{"n_layer": 13, "n_experts": 32, "experts_per_token": 2, "d_shared_expert": 0, "normalize_top_k": false, "vocab_size": 37559, "norm": "rmsnorm", "beta1": 0.95, "batch_tokens": [32768, 65536, 131072]}
Below are experts of layer 6 (counted from 0) of a mixture-of-experts language model. Rows are named router (the router's row for the expert), down (a neuron's output weights, with its number) and show model dimensions 96-143. Each number is 500 + 50 x the weight over its row's rms, rounded and kept within 0 to 999. Numbers have three digits each.
After each expert's rows: a language model's description of what the expert responds to. This comes from a sample of Wikipedia text that the model never trained on.

# expert 23
router:425494501544547549480444465469504476425488441537533414464602513535539488502492475556552473497483443501447607466473490520441517428530482449503482
down30:485474539546407440499541552482505491554492507441547511590537492456429521442561518437535426474587467570547494481501455472507478526470457552390529
down31:467540480572493612546408528485466461551588571537587512493535444457499411560479480533578503514475579520462460510559449463551526521560478498532547
down32:614477529535548456496516483453361489541572471539540617478546555529419440537437557474561454538408538409571595447561444445451549448524480446442515
down33:530576499494542420499506556440504484554430547488460516469415513493600466491421582626515659508448522434446587498584422418443544549550490501503538
down34:506580475483526435543431595524492477548513463467564456604452481468587435508411584460467473588521460471487450524615467514478462518515520466494530
What it handles: Tokens in place phrases such as in, the, from and place names with commas, like "Born in the", "Wisconsin," and "London,".

# expert 21
router:526596460483546479567397431466537465540495594549588451541598425503511498431535623500527441522470590480526475479429410577424482448478594491440418
down0:487401492495509441530467560514497494538535481541588562543430577451546499438504590503486505407450481441541490615550514450537463401495484540489444
down1:512578466529498542477470535562404531461414496487510431524468578622572527565407490517567535479452573466484456514487476453559508433487619454506531
down2:516427495566529511509540549468502494391440514496566536545430474517486526540458526500475521445524432524545573617475453497596528554488461481563551
down3:503521440351454516415504480517448484451529504406456490521499566490483547561509504511596514514585520541552479378420540536556483482508514515433473
down4:537475501501623510545523483455593489454358457481495602447507461605370505431445517524446580468423515556497474384499574498451494439529532555501531
What it handles: Pipe separators between cells in results and roster tables, especially after people's names, plus line breaks within name lists.

# expert 22
router:485500471481518498503496452525492547459526460523503483556514492530536471398453591534471433575516582486569584530420548422460560359429458466574421
down0:471454511522569615528556506502507497534488496518485465479471546520398446482518521535429429531426444440495383541451509483445485533501451575473471
down1:513508466491451448555555511550496500532398513491474474501526562524607490514550568508476534470470439559420500593602557479415475564461483490425500
down2:497494478544561577566506540478520512506501501488487546458497482501496549470502532579468560528507456448456433464502456450550517560608465513548589
down3:565519565562465466480439559533575537521462528480558561483454490508346477501593451511499523443418425486548406490545411530424435583473456430526553
down4:434409531513473451571555457570490600497460559501468478443574562483442500591466500530384500542496452495548422542510470479494513519495600520503512
What it handles: Commas attached to word endings after names or list items, such as Cochin, shorts, Banking, usually before and, which, who.

# expert 28
router:496494456528525560532540451426521448559458404545473507573517463542543522464447642506368334554441606525490551599464436539445466489459396455496390
down0:527489372526458576461495404509421556502516527488414556514477601543397521493503564516419608498536489512511423554394529541513575384448482468569570
down1:427470480437533535496540495479508549484499450478377486448554512510449556483401507536494430535517471472572544526402515512526541525521501482576441
down2:569489556577564483543451553530544504551465393539567491549550474620411487540516502464509543466617523555485501535602525543500527494510644468443579
down3:455529457478460576457435525521419522415539616412439459502429562476517556497416561595526443534559523559488507514488470511477538427551537504482498
down4:505496454523570502495549515444542501507477524418477585493509454507409543392528475442518578416446507472440459474377477460533532526458514441497488
What it handles: Four-digit years, especially 2006–2023, in awards lists, headings, infobox dates and prose like opened on November 18, 1911.

# expert 7
router:503529416572517552562455457428559538532540493573585463525552390562560492453527531497420447570445505476488567519443533519461508427505454436480409
down30:569497619458465509496433554597417516423488465526490516512422507392446595523554596534548486517482418466481497496521496493538546584525378476459397
down31:514480514461544508456477555446514531535554553604389436470462514493420547528469368439436519415459520548450491487610395459528478458504428539543537
down32:495560515422514554473447515404471499477493471547515443501496521477565523487519398537507546452436562497544463542487508507479397521435454508499477
down33:463517487535508504510572541574531517438566520490486549454535416552430473438512448447519467459429473505522447496489539560531566412540400402589589
down34:458459492556382584544446509505541541453404457548368508590512489431478507623536458470468445432523486576579582551574374611493522486446532501538576
What it handles: Pipes at row edges in sports and awards tables, closing heading marks, and byte pieces of Thai, Sinhala or Devanagari script.

# expert 10
router:509485482551524562598480463452556511529457510534549458486527401564491485464514555504439461540455550486524536500400501556482534466487474365549457
down30:457511522363494505516479554420443462448415458494547529504632488457436446464486554529450608483511533441476480543526573449485415461566474545528514
down31:465507461518472471393569584543527533556507496407545562475474568493414483490479535492489471556539518489391433455543512496582548569458444479554488
down32:540499496425426527477554494613573588571418466501465422580532519459560522486496598482586511444377461388392501469557473528521580559577441487492487
down33:472539544577581533430415478490487501427450436466523577499543416527539403500539517438548549441570544500422557609482434562468457491502510435543496
down34:540496588504500454524471455427432470564554478494419504464430485512569523520489499453517456465588501515508533436494542495482528571553540469492559
What it handles: Prepositions like to, for, through, vote-table pipes, heading ends, and word-final pieces such as org, ly, hell in varied text.

# expert 13
router:538534467599502538537512415471605513491570459590600447543524421524529495451494493552469404553424529498525571510409460515459537479492383462505415
down30:411581535430549476531532389577400503452447547567459535483609484558388463552547493499518517428502424508482470516551515472509458495401520486540454
down31:517534470504552430456465463538543461504506497389535388463489433527371486548541407498474627482506490566516540453493578524558489510599466451466512
down32:464426509517457478481485451512523451475494553489546532479622506509495574563480436510488477483545530481476485491448490511578422514512472495471563
down33:546556519512540518426540479496489443463547505496498503456443472491443487548529491586515416569522549494488562458483506564532561498535445516520553
down34:514544439539486420460416548520467533468443507482459547569448460451488553567480462493529569478517492444340498600500607427483484472535537410501540
What it handles: Pipes after numbers in score and election tables, closing heading marks and paragraph breaks, plus chemistry word pieces like hyd, rogen.

# expert 26
router:447532498522506552531507406472534508536530505592489460509550436507514477450546536536433423532440550468496580503412557493433500415445434429492430
down30:574473498536419478504481480505476465533545473504564522536467471513471588504515501486505459498503481462530527443459475511497518544441573391531550
down31:508470454440619456425591556520508463523484500500514471627446623566456581563458507524392434510491458490507529524517577611565491566438476533589575
down32:561515527494495502495472661430451527451470594551480520479534456509496471507478558462538518572539496455492583551429540512473477370567455507438453
down33:497643516506419484513548546547541501535364514421449508548520482556511454448578541507544415567582420468535502521445566495508495649511525436504404
down34:509506416488483479496459401543503463451492611542535574445468453493608485502427530559550507431544462576571550444468565484398574524609502523537486
What it handles: Pronouns and particles in plot or biography narration, such as he, she, they, and out in "finds out".